Below are experts of layer 5 (counted from 0) of a mixture-of-experts language model. Rows are named router (the router's row for the expert), gate (a neuron's input weights, with its number), up (a neuron's input weights, with its number) and show model dimensions 128-159. Each number is 128 + 32 x the weight over its row's rms, rounded and kept within 0 to 255. Numbers have three digits each.
Before each expert's rows: a language model's description of what the expert responds to; "comes after" lists some tokens at least twice as common just before its tokens as in all text. This comes from a sample of Wikipedia text that the model never trained on. Tokens count by the router's weight.

# expert 0
What it handles: Sentence-ending punctuation. Periods, commas, dashes and closing quotes or brackets ending clauses, plus decimal points inside numbers like 63.93 or P2.92.
comes after: "0", "3", "1", "6", "5", "9"
router:149076104166124084121121105112150221074156137077137156178129176157150091114120148094173096079144
gate0:145099120126159159165119127077172147072136173147211071135152190115096089122113104135157152134128
up0:151120080120180170170132152091139162123091143173188124133172121150091131148153104154140151114152
gate1:136156117111144167144098196071114184159136155141140120179125147140125124158058044120130132110114
up1:099123115119122160105152089148131108119157062108132061103077197116129118205127188184152140098215
gate2:128154128125113119098104102111122150200153117126176197112126127086123128158116139153158110111104
up2:168148124093105150082169051121115110174139138159091128173093161072126089117088108106106129134138
gate3:172156158151167144057136120076166100081134121123105122124088121085055155159164167132140100101109
up3:125118181092123131162169146029107093086165118125123174152126109111168137139154137160122172122152
gate4:130098114115073153136170123145150079118151092133196085170134104131145111128123174167185093133173
up4:133187081144071139132072061147161114105100153156150198112121140141166202134124131105105100133106
gate5:146129146111111065038071124112104112129096183121123162125094128081069098152138089155111151129182
up5:159145150149139204109120175192164146112123163156139133110134097090151142064158112127132120126107
gate6:144172132117136165171131099146133170140098168112103118085138135112127126172117118098133099152196
up6:126103170128111148115103153137128155100100175166122145101169189096106142177125118119138116139078
gate7:102124141177160114121191115096074133121074154155144188133145113078107140157121149114139191083170
up7:145140176136133113127090139132150180100158133164125134083201148115116171112108140148172131144075
gate8:145124125138152126124058212099098111194159158135102054161124125126166128134137145197102094142177
up8:090120125118173118111180037152140133055106096133130140052112127130101105143147180089131150084070
gate9:153068172089127061145112152102141105144090081186111139078155173139129177128163120108099115119152
up9:131103118159098175155102105180067123139131202145116120098177119113127105127137139182075121138099
gate10:154129078096157190067176177107151119135099087120132126108068081141204167164126141113109126127147
up10:095188131091137052133105147125139091167156152145071152072111090178107108114196185091114094090089
gate11:118111180133133129102188161128097174122126144143104178141114087154137135128069154135159150105125
up11:138105097103078104139144137119125132113156082086159146158133104128110116139071182156101108138106
gate12:139113130164168139182163136166165120122128098112109127210115117126128074102141170106151117131059
up12:126102120151164104165114124140141094120120105138115130201098144107123100064139181112098121104104
gate13:103107120168063112160156137189130100170166109172120149071165155107155088132064137087123129048066
up13:150158163095110139105102153177117126170146189136106135120130163117129130141144082062180129036111
gate14:142142125126164149041105152128083184087107144128111164124101175128060120143135125152108114131107
up14:155140171136156164180160089113051106150141142124070102130120116134070068170152085146121163154165
gate15:093154150130218147107136101059104189106086126102125115126158213157111105111175130150099103118121
up15:100155144123149107107150161130139079122159095087105128154098138134102039080156172113046081155149
gate16:117076077140105089117124134162136131188137168143125138130162116123168140132192107125144136102091
up16:069101066079129102091121084162126084165137151127128111130097084136191133143159087110098083140079
gate17:147102134141129079063115069185090094088157127196122120103128161165167122104117110122122187073157
up17:159163136125125130192115145118144159196071144108107134125129116130085094155134153158131104145120
gate18:088142147078169131158111129126048139110092060118126176129112197140153129127183154080144143097093
up18:125119104119157103178105161087101183104122110103138173121122138084169104120109128079162152136085
gate19:142091128150164133133037200128159150170117158097138092130097150182101125120099137118087108158091
up19:161144158139155135103132130178115135107126126103107060063121147077158091098144115138167125100198
gate20:133172115106111095136161097131135111151161194119155111150135147115134095115153135149112076097167
up20:153146117151076087103140123142187110108171116126194150141168174127109159117130156079106136113123
gate21:166097141091101065146068120201104147153137103092159128082141073135137142164129083123120077101159
up21:118150120172076125084161120057166137115155167150095162091148131165128077126164152040195184141104
gate22:064105162149119166144104127186133094082135131147066130130067123130129157210148143115098117149139
up22:111111081111103114103134108069106102154098161108189132143184074157122139053106123125161094125090
gate23:089065148129148079103151077168080124102106089163126155154142164145176077118107071117119154162148
up23:088179070159160097163127194102146119147099090132123133122127096175211140123084137173184097101112
gate24:131167171088077142130166136114077149057135098116116092144096186178124082115129124103089118159116
up24:131070049146139164136106131115161150206115142141087142115126067091087178141117179126156118088075
gate25:147097120131109109126094108174117154193122129088117113053161101089194115169108136154132113099167
up25:144109161132146120138107127179103154156140123093107113010156127104146121158110137128159125088191
gate26:120082080102173167123144126140130124152125052087108124060205157081096123091083102141105127098166
up26:164099163117114136139115076078164131103166084172144147129146144067161126077118119157046166138094
gate27:139027144099154130130178123166092141107171167087151141130130095144129122111141205112168134141186
up27:157200164127068095148084118077147089122140067156120059104148125102069159142105059099134153162101
gate28:065156096138141157144103104105044119128159177154109118130068077141116151112113171091177073155160
up28:065167116114176128137102093131073103151135159167114130135075077100145172088094153121177102163150
gate29:112117141113116151148102090165144166179159091119089129168106152107131107091128156085120129120134
up29:152159121114109113126103095146146106162122072140066100186158121172155106080122110139135111123097
gate30:137146190102161078140145116153157144115102054111155059162147119141102119117091224051172155144109
up30:132134162126123067159147085163163089144127079118116067118136097096135120137163142079131125133102
gate31:149158145109131140132065090072186096104153158153104140104087107169111122123123170113166159067047
up31:068179153085138162129163189138047135123101178192146157118151061094119167107167160209168120136144
gate32:156132081096161142086138139150150132183122119108146125117113074103120115128134132057100055128117
up32:151144132113140119138141142116130175121141084117129094149163166100125113118133158100098128174080
gate33:137170092138144097164141055084105143144114086179185103150140182165082126111163131149154200124183
up33:121146153156196120194162099112137188123123070174164132175141154086155083167104134135113126118131
gate34:129182159107132107104139078128158173092164128069128194111105067117121116196180071124180151125095
up34:157118145159173124104118083132115153167136093072153115147100141169115094132175132092148154149042
gate35:126085114058119195104066094114094152121122207166172161127119052089132077096183115136127138077140
up35:149126124128169125101150160116125069168119060191144119153093147148132156146065180069120165120162
gate36:162160135084152129112138140106171079086123153086121138160125176138188194116126127174141112135144
up36:109071134140092156089125109077066099134117158149105124163126113119126159115149132223191168208164
gate37:161081142171116097162122090101085067136105070091107107132096145191107157153154095108083105091115
up37:123114150095110110157150142135085141110111148180165113138179070104138111108142171148143099144090
gate38:168100146121152124101087107117124165178111159136123148153144145153094085150106130145118172124139
up38:123161178195160175134139131150084172086111097152210147116134172170136183153117128151123102142108
gate39:172146123119065128162074150151128148203144171100153117137150094110134163138133107085105112137124
up39:159128113109076151158098131174142131155138194105115131179141089101160151167158124102138115123127
gate40:155113126171154074159131148130125175132129130107140114120150154084073170125165117161092123132083
up40:135114111101144104169162105122116126142127174182142137126136127134091201079170118133112132042157
gate41:100152136172108148107130149164141126129117097142135068076122119179090127140119175137128132145149
up41:130150159070102125128160165137078128161106128117111083115192103121099137160096199166074154156117
gate42:090081141160151136140129103097093108122116144200107108130133161115117115124181114139083177099097
up42:133149143110150056152101093151148130131143110144107119129097162132081150170167122076166092126151
gate43:142100078198174105112148137150136130112109142183107103156113126101184133105139135081126109124155
up43:132153171076119129144121100104135115162126118075186155079150142093088126164137141158153123176132
gate44:096130140065105170172128173121122149066081093107139189179113101090136083077097109089095120121130
up44:165176131159131077109143060092146172197184104086122117108164126148065159126136108156139130168157
gate45:119107138152119122119141155129114117098127113143135118143191070125148159151134154139157114124075
up45:116127164170162209116172196077061092089134172166129143128100102081192120121234117140088159108127
gate46:170152157095130113139103121159205215139180126104109187129133145155160169121109117145138160128082
up46:224118102097180149100110131180215135138170134139112156147147169094190135082140165169128146124109
gate47:137148095172113106127164148081151188142156139198152133145168168124148131116133137147049153117063
up47:138124104160113128126154135064156162129142180193126127142189153113125099138118112156036143101067
gate48:127154163132069144113142142144134136077112078131157154096129210101118126077109129060138103115100
up48:080110140123079172110144112121142045110109139151125163086180180089158113067166116132068124126117
gate49:118079171085131091095121085107168148096183087122076093147157133139137129111113155135124101141089
up49:153159099129149175086125174098118162127142128171145092109134147107140073126158153142124184139189
gate50:178057177059064167142117191143127163134104162106151109162044123087123138112124133099156156164132
up50:115178140124178094121136081067142122063137082135141110123155166146135092108135096104128150111149
gate51:143129106103140114073092178071146134127134165151187100125146130149137160116175164129147083174125
up51:112145144175127139151168060171093128131144100149076163116114127109133114162110142116103171076156
gate52:164183204147126136113138164175103128137074141141143092096133120126085100116175164119128121124156
up52:094101101137128132184116088111122111130220152112056160147139181098186121113089116088124111120113
gate53:122136073095113085151131125163141136143133064125121154083154088172135191137153168128122118105066
up53:143103162150106103132068105076130061084161097177142099155142058133158164108165145151176105086116
gate54:152154077091139075125153117141116103115102086123107118160127123104110151145137181146088066156172
up54:098140115163161096120120128106144075151079082127129145113140130112161130130116208095123130124136
gate55:120109086165096221119120108111139133115098136108061158092151093092135092220166138124127144114141
up55:105134117151118168081116116109179104121112140145100178105156118093128100176143124098178156083147
gate56:144147105107151084167106116108131123151144145105139093104112161144122162167099118138133083156113
up56:129128114064131093148110104085100122135151146107148154115112170141140164175122112123131087174120
gate57:097160157131121091134103155122111139093084096107176098128075130088068128121099103100122140156077
up57:077131155096100096141154142114115107118091101157166174181150146115105084073168134158153192135180
gate58:125117165146096150121110141169113130100205087142154160111154101091132097109083128140149162105130
up58:120082109121142142167084134121153153129113172142116140095129141148152141143090104090091113112106
gate59:104159115111066152121127143107180091124185126152139115119114121171114052117152099103122139123160
up59:114143168189133098149117075176108134119070120144135114095083174112095137162117148129140109062091

# expert 12
What it handles: Slavic and Asian names. Pieces inside Slavic, Japanese, Finnish or South Asian names and places, such as Kędzierzyn, Kirill, -ić, -ski, Katase.
comes after: " K", " S", " N", " H", " G", " J"
router:104190164114084105133132143168112127086154144062119158127118114100119158144171169129147169138089
gate0:106144163150169142174112125150151184148176173199140069125106072098108169075127117158124065083086
up0:127128149148123137167114129107115155134168168182102150087182229180119179116146153131125100111181
gate1:163149193155104088105136183136127157110069149148052132114103137097133099104159126108133096085114
up1:077102097114091127068115107152128115111087136109145132164118167116110153105172101116110153127186
gate2:126090108160095132146213126137063125200093151138150208156145133121145118168149147138149172171117
up2:136118096126107111148149090074100102133119175123163142133048128143123090129107138089126045113170
gate3:167080170103084140148142115086130100102177106068115137076155129065108089117053124100115054208152
up3:188149111086135088120161115088123066168110162104151144150086141093159113106102151110158145120125
gate4:135118098136136153206146141173129129146128153098120157127119099134115116188164084158147133154135
up4:158146132135113141162103120130158167153146135175115131113125097112129086126122153151095131171109
gate5:108171113087155087112129177111126089153118116118107133188137165147075146089119108166119151111117
up5:103109142183139163111195097067171112133161103176181137135168156117142192118073143176194091125068
gate6:124152086111165186089119148107177153101061100107116174120164064076128097177165080137159115143120
up6:136173169101147095151136109115059128143134071108106149110131173172173115121052155123111156105092
gate7:140129051139134145116065123140150123066094129132153142096168112148049144159082144088101074119106
up7:131112111120146163095174102070147090178115090103070121091163116116157182159170158110083181105166
gate8:125138100157092143086141141109068068124110082119130143117081137148159122131123057179071119110119
up8:172136119148086138100161147148064133114158123132115081083121135140182133166153148151089204155099
gate9:157092155129106124084159125109123161084167142144107170127151181119089171133182203067138141108118
up9:107043117171101118131088135072142085130093180084132101157110084086093135155184097156092179132152
gate10:138076152169169112088112067104177109115193145132142154206117111019135145084105125106115137101133
up10:184056168143147132118113141134125150174148087150093153136068143123142135143149174138214190113136
gate11:107167100118075132105111131121155124146149104117133136092116123160154078160115150137155180100152
up11:142104149144136143102154078184138165097127169129137146151067101116118120102090137111168150154214
gate12:143107153125165098113128069132147126070151151075140173118160076105110083178187122148145110131117
up12:064152163099129104108131107126172096115148166137165163105130134136105139104111148139118102094137
gate13:123089157155116146119130032116114097123147151116110136114179081089176124119120097152182065115106
up13:063175107097150162143095146132120124122105114157161187114086127134150183141138166135097166100187
gate14:116136110075146169140123085102145140104145129096132125086105083128124139168149133152102179162123
up14:148160111113154123116164172126071114087131092140109109141158103129117132080134147133086120090156
gate15:090106125114130162138153116102083048107085128083146145149111156117162125153147106067111113122101
up15:074143135124128087105138138083099097134114112157132124126160075119155136073131173170196160138140
gate16:123091144123132124080112140153155103128177163102134087118065110094165170135122164165135130106130
up16:143119141179090103125106190167168065083107134124071089095085052078138146104127137134148100125058
gate17:083079125139081118158083120150094169118109127103104083151126111164095128158064127144126066133140
up17:195150192109079090153140174121102162134109121170089161089141154152106097121128131116140111115082
gate18:120049129167116135111116158086099095062058118174080136125149166137171091087159084112090136196149
up18:110140129091116177124121157134135154163130154106147121140097209120101178154220154166123077059079
gate19:170039130147141132085096122087097144134082092121104158090164118113111143141136160177161137162158
up19:156071074085106138112158135105146105129102077102149124123136114176150162160169132166121132106104
gate20:216118153085183131074138130169110172139154179162153127119101133139144111142131165084129135165110
up20:162136114116165109121082123226149183144134099158161166022043175155075103127154084131112182158167
gate21:164129097086188133083131133069083107096108152151159077147139106111106146164119126137124139170144
up21:096101143123126162168154132175107131143176052099133126169147167112122130083156120112159126123136
gate22:046101148125198082124127122148104161125169121086163146114099159101087149089068122164080093134128
up22:072180113079116057157135081189191164109162088110130108085194123145078134097153094124138160113127
gate23:182112093093110138089096136115088098130109119122071150149165152123129148156113113122079130147179
up23:187153164153167150137159128116165184130085175125112162091127199159123142083102143108135117144061
gate24:154179142137138110152132167113126095122133096118104193105120148128140165107161074164161136122117
up24:136111194132138136076131100095118143135106130125148217126069130099116170113088089166167088142153
gate25:123126120093175081067063072110134141120118140125115115182069116152112134142146093099159135117129
up25:080148182203084173153140191157174139106120129132134137086157097099138160079157126124103152151087
gate26:141121131156100193133127106101102159127121189114159148196143141106119126129138186133149081118114
up26:145104099106119103105168121162125125093203129139156096145194147140088141107211162101134104114103
gate27:152155121167103113111133106092140130176159117117135125153153080094200131154076162102068097136110
up27:149176158139149146148156143058157107137164136106140101168156092164134099103128089158100150098083
gate28:140108071147174172120134108175100088130138153146156161112091195146158102103182137111058111147094
up28:165125070201157136133136140141103158128174068109090155125152147124176141150094104115157103127079
gate29:134102134136093160070114146132140095157084113167157101152195078109128145144126131078130092158064
up29:150071161113090125108111123179052112097168093073133131140116165104163218061166167139092087136139
gate30:161205129132156136143099098121118103099093197136114178178099107208172163136144127157070153153166
up30:091133117111096180124100167089122133069092204140102146108156171121155142120166144134124107087160
gate31:103138156160111164102159131114085103031104158108156125126113198135159159072138151137130128130098
up31:123077089080139137104052125028076099081172114106171196121173155167111128062124131133120070172138
gate32:119145106164161058107139163133112156164173110078126137130191150136161133065117062097205051139116
up32:147174133135196087092103129135082212179127119117134103158119145128139123120137079117163090100155
gate33:143135099139124166153103115097160087063149164085082104133122131129100109199100163210133119171103
up33:083136123133155149174132073091135125133157109182066133117098142130096151073118142164141097229152
gate34:125128115087127126069090140161100135113110152152158179117129131173139164122182145087104183116097
up34:071062088125093186125211171114128130155102161142096160148108108154101150152096069099113109122190
gate35:159125150153129111063139213101107129174092138145142118130169102131123072128179157153145125116163
up35:138154108186141121087159085105151103144107109061117170122108150080057037180126056148160125111127
gate36:109103109125129075126133139131094139116108106156126082178173163177145124121210148139088125063148
up36:162132137111094133099107109141107172110123064097114127126100069099164120118113150130121154047121
gate37:133126097150105142109128091150194172132116080189134113151130100147137119105069129191139083152150
up37:126063152126101121088114144208129133128134183155127093191060144090203136119136126116136104128121
gate38:159129134135106117119151115152102117130137080136117170120163092070106108104140199132112098155191
up38:108139123178124153120140156102104125110097091151144084120094138172137094177142076137142175070117
gate39:162140107194128142172164105099123126169115091072109095104111134114084107144152130159139108137130
up39:101089163113164100087118174179196122198147118113161093149152106116160120060163116101075145117183
gate40:148112128118130093141145164064105067167118158119031168079135127135142153083131166100107123135139
up40:113128127120139089092143097123052121088064113185152115152146149126168134159142116082139164129120
gate41:162148050149155086152125132142203151119172090176117112076145158076107098108158110099131121107108
up41:185147170145136123118130146141145139146056130104130123099130113114095094142088109099145106079123
gate42:128128089166129115179168085046105099131078150098118144144087141136160111129190080165127151129060
up42:128140131081129101089146131183114166149133104135094102114142174107162116107092143126068061117124
gate43:109052181130159164115168141109111142136125053156153186156125125193119119093136104112134088136184
up43:164128205119133111100133087094066087116103138173183095067137111138158131141170050083139152095138
gate44:172119117136110112138114158134092190162124160091141134137129139104135109129156148073206077103063
up44:118152126124102105180117134171182110090185148115104122136153137079111152108096090135138092161148
gate45:017129131096134108163120133112089199132123093172144083117162155109158158097103141132150097166132
up45:145150141181144129117127126148135076204155119123153166125094122110172162132121156099125145125154
gate46:127161145094095129123126167160134138141122102095129166134154101143104204129126162104087066061124
up46:150200098144091168146154140084135143094184133122131126140131112165064191136174154137086076064111
gate47:098069182089128087123092148103146160115104092080124121129134146102178049163156149110145154095102
up47:140095137103101081106119116111162126099123167078169141133067174120067110141143158074117138107155
gate48:099129097093048115144133094105137098190142120132116189152138176113145116094104130140169162180132
up48:200156143120160132067140135166187099118176186135159138076139126138051116103137137161148138096098
gate49:099062075124132100022147096116139130155112078114132121172103109056116161084125190094094130127204
up49:198055149088110108149132100109146183116124147108144153141161104154094132134107112134089175070164
gate50:124150100106152113154113123140136113096201146090077184071124093177071162130161082098102136136157
up50:104117118072126109171149168169121104157175132079184169137063134097109157096130148133070112150175
gate51:162105070104146098092167134140129181156145127157166138155101174177137144122115089145182156166114
up51:143170113085111143137183157095114082186189141097102113080098141108154064114117128134108144177103
gate52:142180092183151159089142125104125139144188152102103144121110100127149140178108102123123132144126
up52:071101178157132158113139107147109100110129209121065094083173130155138126084113179172149107130138
gate53:165083109124163146110144136194131110141080133114158116134104164069148112185107133122108099114119
up53:107130100161111071114056112156160108111090121198131143148169114092107154147131139152155152179113
gate54:124131153107140107151127106184171186154149161154146083188175131131072115128201176129058124117101
up54:115110165139133176129157154155144106112162133135118126128111173125095092118099104136048117125160
gate55:122095178104168177129100102192116131169179152113145122130158140120126100145194140086141123168167
up55:117132118105142076143177124137154201132148119150127155167145132097121135090141144091135093093157
gate56:181180128135119120051088112102133105158094148152112135133146105105180079122105104106102104125095
up56:128071143114113127145145116100187126099103126134116120163123131160171137158160175127159172167149
gate57:086131107129083133137194146137122163143065206188137151074181141124127139136136125154186162185116
up57:190084143128160153139117169127155174143165113144115119062122085102132116156118146122124119215170
gate58:105123151123098120131174106124159182148143176129121144136126117104201121124084146061136101147138
up58:127113128141099139169099137171185076126124067104095117148132114084164120112158154108171112053184
gate59:123129113098146171091138115093156062149160164100118147099141102200140156117109101160160150093107
up59:183112146164115143112140126106156127157116130094128094147116134096143108105125148172107106121150

# expert 6
What it handles: Table cell separators. Pipe separators between table cells in election results and sports statistics, plus colons, semicolons and dashes separating list items.
comes after: ")", " |\n", "0", "3", "\n", "5"
router:115100098146090099125071139103140156079152149082100139150125097170098127133123109094138134175128
gate0:194148116145102067173116116099095097093136074136060103131126141066107138126165090137105149173106
up0:162144092161101061145129161113106106113124124096097165140136095082100142137126102104116131167076
gate1:127110120114130127100127152142089121182124113121177176141071214149059108118075162153069119114175
up1:104168169118177102124150143110127136087163148060102105124123141180157199114111121151200170137117
gate2:141087150113061115095079151072108170110129195112137103098096117130129168100142138148111167141117
up2:061199128125108130168112083180166156163131117209108098104132089082133076115147199130098169156106
gate3:098149118135144133120118108118107096126126165091155108054148120146142149141143123120176141108163
up3:135099128147106138141127123121161125098156101164143120175096150094107055115109148124104114137102
gate4:157127143132160151074144129099125091137121111154148189105083165136183105116188160142091146169124
up4:140131155102105143164152054156176104127117122095135099112103100143098107052113120131153106137207
gate5:097126163098133095125147110069164070163126156171158148134104143177142222110157112112110145095164
up5:130091155085160102121146110061189063154112137127151141116106123135155205096154113128111125108179
gate6:103151096142075131157142142159109074138068108022133112146139129091100093097166141114140134178145
up6:101141061155086139145131141160114106142076061018106117088128146081130101080180100123103182148141
gate7:106154142185164109096096123100118123161142142113108130105159125097108099134101091126209098070169
up7:188126187086161100138109097134167132104145168089127126156118087139195126114158153171102152176139
gate8:191144130134142100101099106144168078151117156082146074164139156113182134158110096181099140077109
up8:136160136122119094148189116122158098139143157118203082087145137111178149166098165133107135090161
gate9:108075109109084157124140053134176171105116100110106118087137124076085136115164098152104177158158
up9:153057132144117136072171156094146148141105119106190193127098205101189153098038115118127108116110
gate10:089092110100106135136144088101175115056191117155124130095153120080093177090086163151126162132150
up10:071124146163145138148141128102136081134086079110102107118110119077165159107086146133162116112093
gate11:125122160123212163109130133141122110140148137163176117148081125129104096141120151109116166039152
up11:152130114086154164097114144137113111160164122153140113170090151118100059183200100171112175104116
gate12:132128132146165163172116127099187105148112099136138112057160152127115152053086146131141087102149
up12:148181113161142134160160079106175120145147067110107143070139121119177120083159174133121115119118
gate13:177154152104171104129147171162138113136100080128134194145135102152098170185185124143217127083067
up13:155124150098133080177123175178171163153040057097119151083089142101175135149138124140112116205098
gate14:185145191110140124087141141111117078122176197106119062132089113088122176147107107087119083114095
up14:139125192103168140086147170134131152130115148116133105154138143115049098100104163139146105096098
gate15:118102137089143129130124157142077143056163108132090103095118118190127094152089096082159081090091
up15:139108145162103170137126078130123088169122133126144134146100151097118143113173171177097134120179
gate16:156146115111156107148090150155135156166094054183137172127068090105072150135087190126100128121101
up16:120133113134116101141087167124107141184079158122078129136181075100132142109156110095102151231098
gate17:108105136115154138128139185128098123141153095101161160118178167144125126157083126092142100134072
up17:098101123080204184136095114064073104176143111182120115133135149185102084185052167116127130115098
gate18:125071145102141103160110050076105121155079163145115139093138109228142119143160127082088127098124
up18:176100125111115160068066219194157131099163153089104116123136084112127140132141132132086149135074
gate19:166118149117132088131187185139074120132108057149161125113128178149129183167171125169120070076152
up19:130086168080157081207130159181125220154054099100159134138178135157127118139116137198141095021141
gate20:040155147154139170103046121159113086155137142105078128124118150051121105168132088105157121097112
up20:131149132121159166114090124212125145160078144097116124167130161149109124172116123061158106102089
gate21:121151153164141060138157097160113161091094200091161079100123146155113121118105156171142091101131
up21:069146126099217132162158125106126099121116126112145091090128127069140124165080098133131199117106
gate22:156091142147081164190147128209138164164137181100139117162149062126130107093103130086117101130097
up22:088077115152131116081148127107113123125113097147117142064151138132085118162117152120100098162108
gate23:149130180107137110114100115144130121109099159080115122136178108117128192102191152090101109122146
up23:121158170135150083096130096074097098090100148093087081147126143109114225126119149143092160140155
gate24:113141101166133161087065085147130188185109117136110137112154121102089079082072223132141114150143
up24:078105059115137229131086105158085198164137100096129102190156111116117107080105179128143131124145
gate25:081155105108116120133121104086141174148130077173145191135088101167162102103156085141123161124146
up25:223076158132151160094090094125124142117079141114097095143082163174147089205142151112131168103132
gate26:138110088120120140124126141086078180105181164137167106112066108119168109167122166095118120083107
up26:168122073082113138160136192056084177163113150153157091076089147069136105118083090079163170091133
gate27:149132121157144133111101148110112157072096173111118156134122157142123105072133168138108126119146
up27:129156109149110153088164131076139127208108121059050094144116108160148119126120078106088171143084
gate28:100094097082071132144110118109098146091127197143147095161087125101126142102171106129086165156151
up28:091092084074084120122077146204107142079148160125125110165105107105144176092189111133099146112144
gate29:149131106162130086100139128122147113101134127053137110132141134180139108186107165166193125083087
up29:131121170081151184128124161131106057150121110223116143131103091100153195080121084095061154105134
gate30:134147097173132095101105139081124099140158124131167102117129115142105110140124125096156114095126
up30:142183069168101116116160152103140098149169120107081047123109096115135112206131122118211130105095
gate31:143172099148098124127106153126129163172083110147142134111129127132125149189161134154139054149170
up31:165109078125103121205172148094139092142144107167135112106132103111093068127174156123121132143126
gate32:144125095075188129119129192128096178134113161144177113103062071165076128130165094122105197162088
up32:099130156163086119104163075122159084106137102203105142160207181146157143191148164098138075122144
gate33:129082100169070143126059195088166076083162157140084102179139081068067104170136171096129150158130
up33:083150129082177156112151136102125113108059114137167135130088154153156162144067169106091114110076
gate34:157174069168114140151097121089121126115156125171134140030112107149085107093188135138128171094132
up34:127130114134088143144079117095099157157143116100182115137138112180158164161070141111123134174118
gate35:080108121126144054108180111095122086191093155084110103113139076150134132144119090107158171125125
up35:147123091162090123113152087161078136127124110088114084203167114099109146118141134104091126162115
gate36:163119175130139135108175119072138154158168117118135098097114154138202168103166132121127138095100
up36:157123107117141173116162163095131093142135125119125127130123138092168114075147058149112150074134
gate37:114144173073134147168074152096135171151165087170188081149128127128119098113150144171128106143162
up37:098122103137148120103114136104084157101100149175250104169090104143095126146132079143110141090177
gate38:102110112098153120204152114131111136097154168099150105138095162145095119125062139179138129100117
up38:117148131137151109094130155137185128059149165176080137130133141093080114098105150174105104167056
gate39:154105105155103092125106081129183140159130149044099128123194150129136075141121147068151113135111
up39:159123111100110113137104112133194113109163185146074082134159094145086152095143149160181099112190
gate40:081119087159161158114138122175122121111142175139111066045117128164133172170138096073131160124143
up40:054083057101133071153095094150073096109137169177122126131114158144131095139145132100145153071104
gate41:116103104157116095095045144138077091120111139132139090092133149111096117121145152110183118120123
up41:079080148156133071160064158156120138151105077098133096077119099147115105143135086131164110176103
gate42:195130118100115143111190177131148151060147147094083127100145178138125138124100143100107182069109
up42:126131096114180188120111172130132144140139131117093118102199163169097135129109183080081169108120
gate43:101157180104151192097122101117142146105114118162099128142110188116125186101119156137184178102110
up43:116161125115111132142139053149160170183064109191191153150136109117177195062138177165143111107166
gate44:143111151100168086115114094115131176133155065116134103101075060167160126116115076123091088129139
up44:177174100122147084122076124143069121123106148125124063128075089143139146076110109099149064124078
gate45:166172110155128113137090098112089140070161058142109136122167126146155174142157105162114122194143
up45:106108188131137189127159179185118139178107190133142084169115138121115062159102135106143142066138
gate46:167115099192019168153166137109146167153120125130106103131105108125128081097066122146113129156082
up46:173094108129149149086100166100141130173145166150070102176179110163122105093138098106120093102122
gate47:120115118076110154101094167126146131224170113154109073096115118116127128140045172165165078096109
up47:131138128148179112161098105117087139135126151182136127184130163103152170136105123125102102127132
gate48:133124164139133133114121110107101085092091171155126156097131159120203107134115084100157126113171
up48:163157167105104116143123131115174123137104171176146119080116136187188065132150068123144144111145
gate49:181118172116116112082113102171094077105168153149154113173170126112094118152135138104161149160143
up49:130153144134111135141172193157122091129098178113076158108159135097101089146138122107112102140139
gate50:048133101125081154106087158144059095090088073142128145082107137098081147143115115142150157140138
up50:117107130170161081101160138122087091134173055158099167090169139143099135186103142128161116121132
gate51:110160060161192160091104137099099208149098101071113140100149110074078158130108108107126108160133
up51:124127169169068131092100141156093083051101124174157171121111114144157095149178162089098154130119
gate52:163142123104098062129177156107119088093157097170133146115123134123153163147150143160094144133081
up52:130162124157137175167106170127116135089113106150123127159108109125110144063153132140165128138139
gate53:121107154123075182176127093142167115088176132146098072085065206140175176164184122069189144152092
up53:124062163122058181140156134143083114104147154082145085129056186112134138151110117196162098094132
gate54:082075150087124171150080160056080129124140161139166138130130105139099124130051198124136110138132
up54:072138086135114151130119177041093126108126143103143104186094143146136121149042146124123122086103
gate55:114169161149142113147068199144105116076121164171089173150068064148075127144101120119148113104120
up55:127173133092115154139109165123121159118162193166034129146133052114078124096088101097110134103105
gate56:151170078135136148146111126149147184096128135137124121164153149154096150083161131105090141132146
up56:092088135175130083148122167175151131108123162140207182168142040118124162154124116088115186149100
gate57:117127112120164112165121117053121092125167106160130073163086080109127112155113101097100143080135
up57:101146150169139116074107146115206090111131093164101109190135095140143089107167103127063088070151
gate58:131174120099131155133104131117159091140108135093120172195100086065122170075170103154123154151115
up58:099134125099150121187117087117135155117087087172109060095159087164140146116143187141149175115164
gate59:130149155120109178082181041116150109136112144162157136138115073182075141191121141135178153129106
up59:125119130112127162153167119078139129114174109126097173137133145163127194191128155124129140122157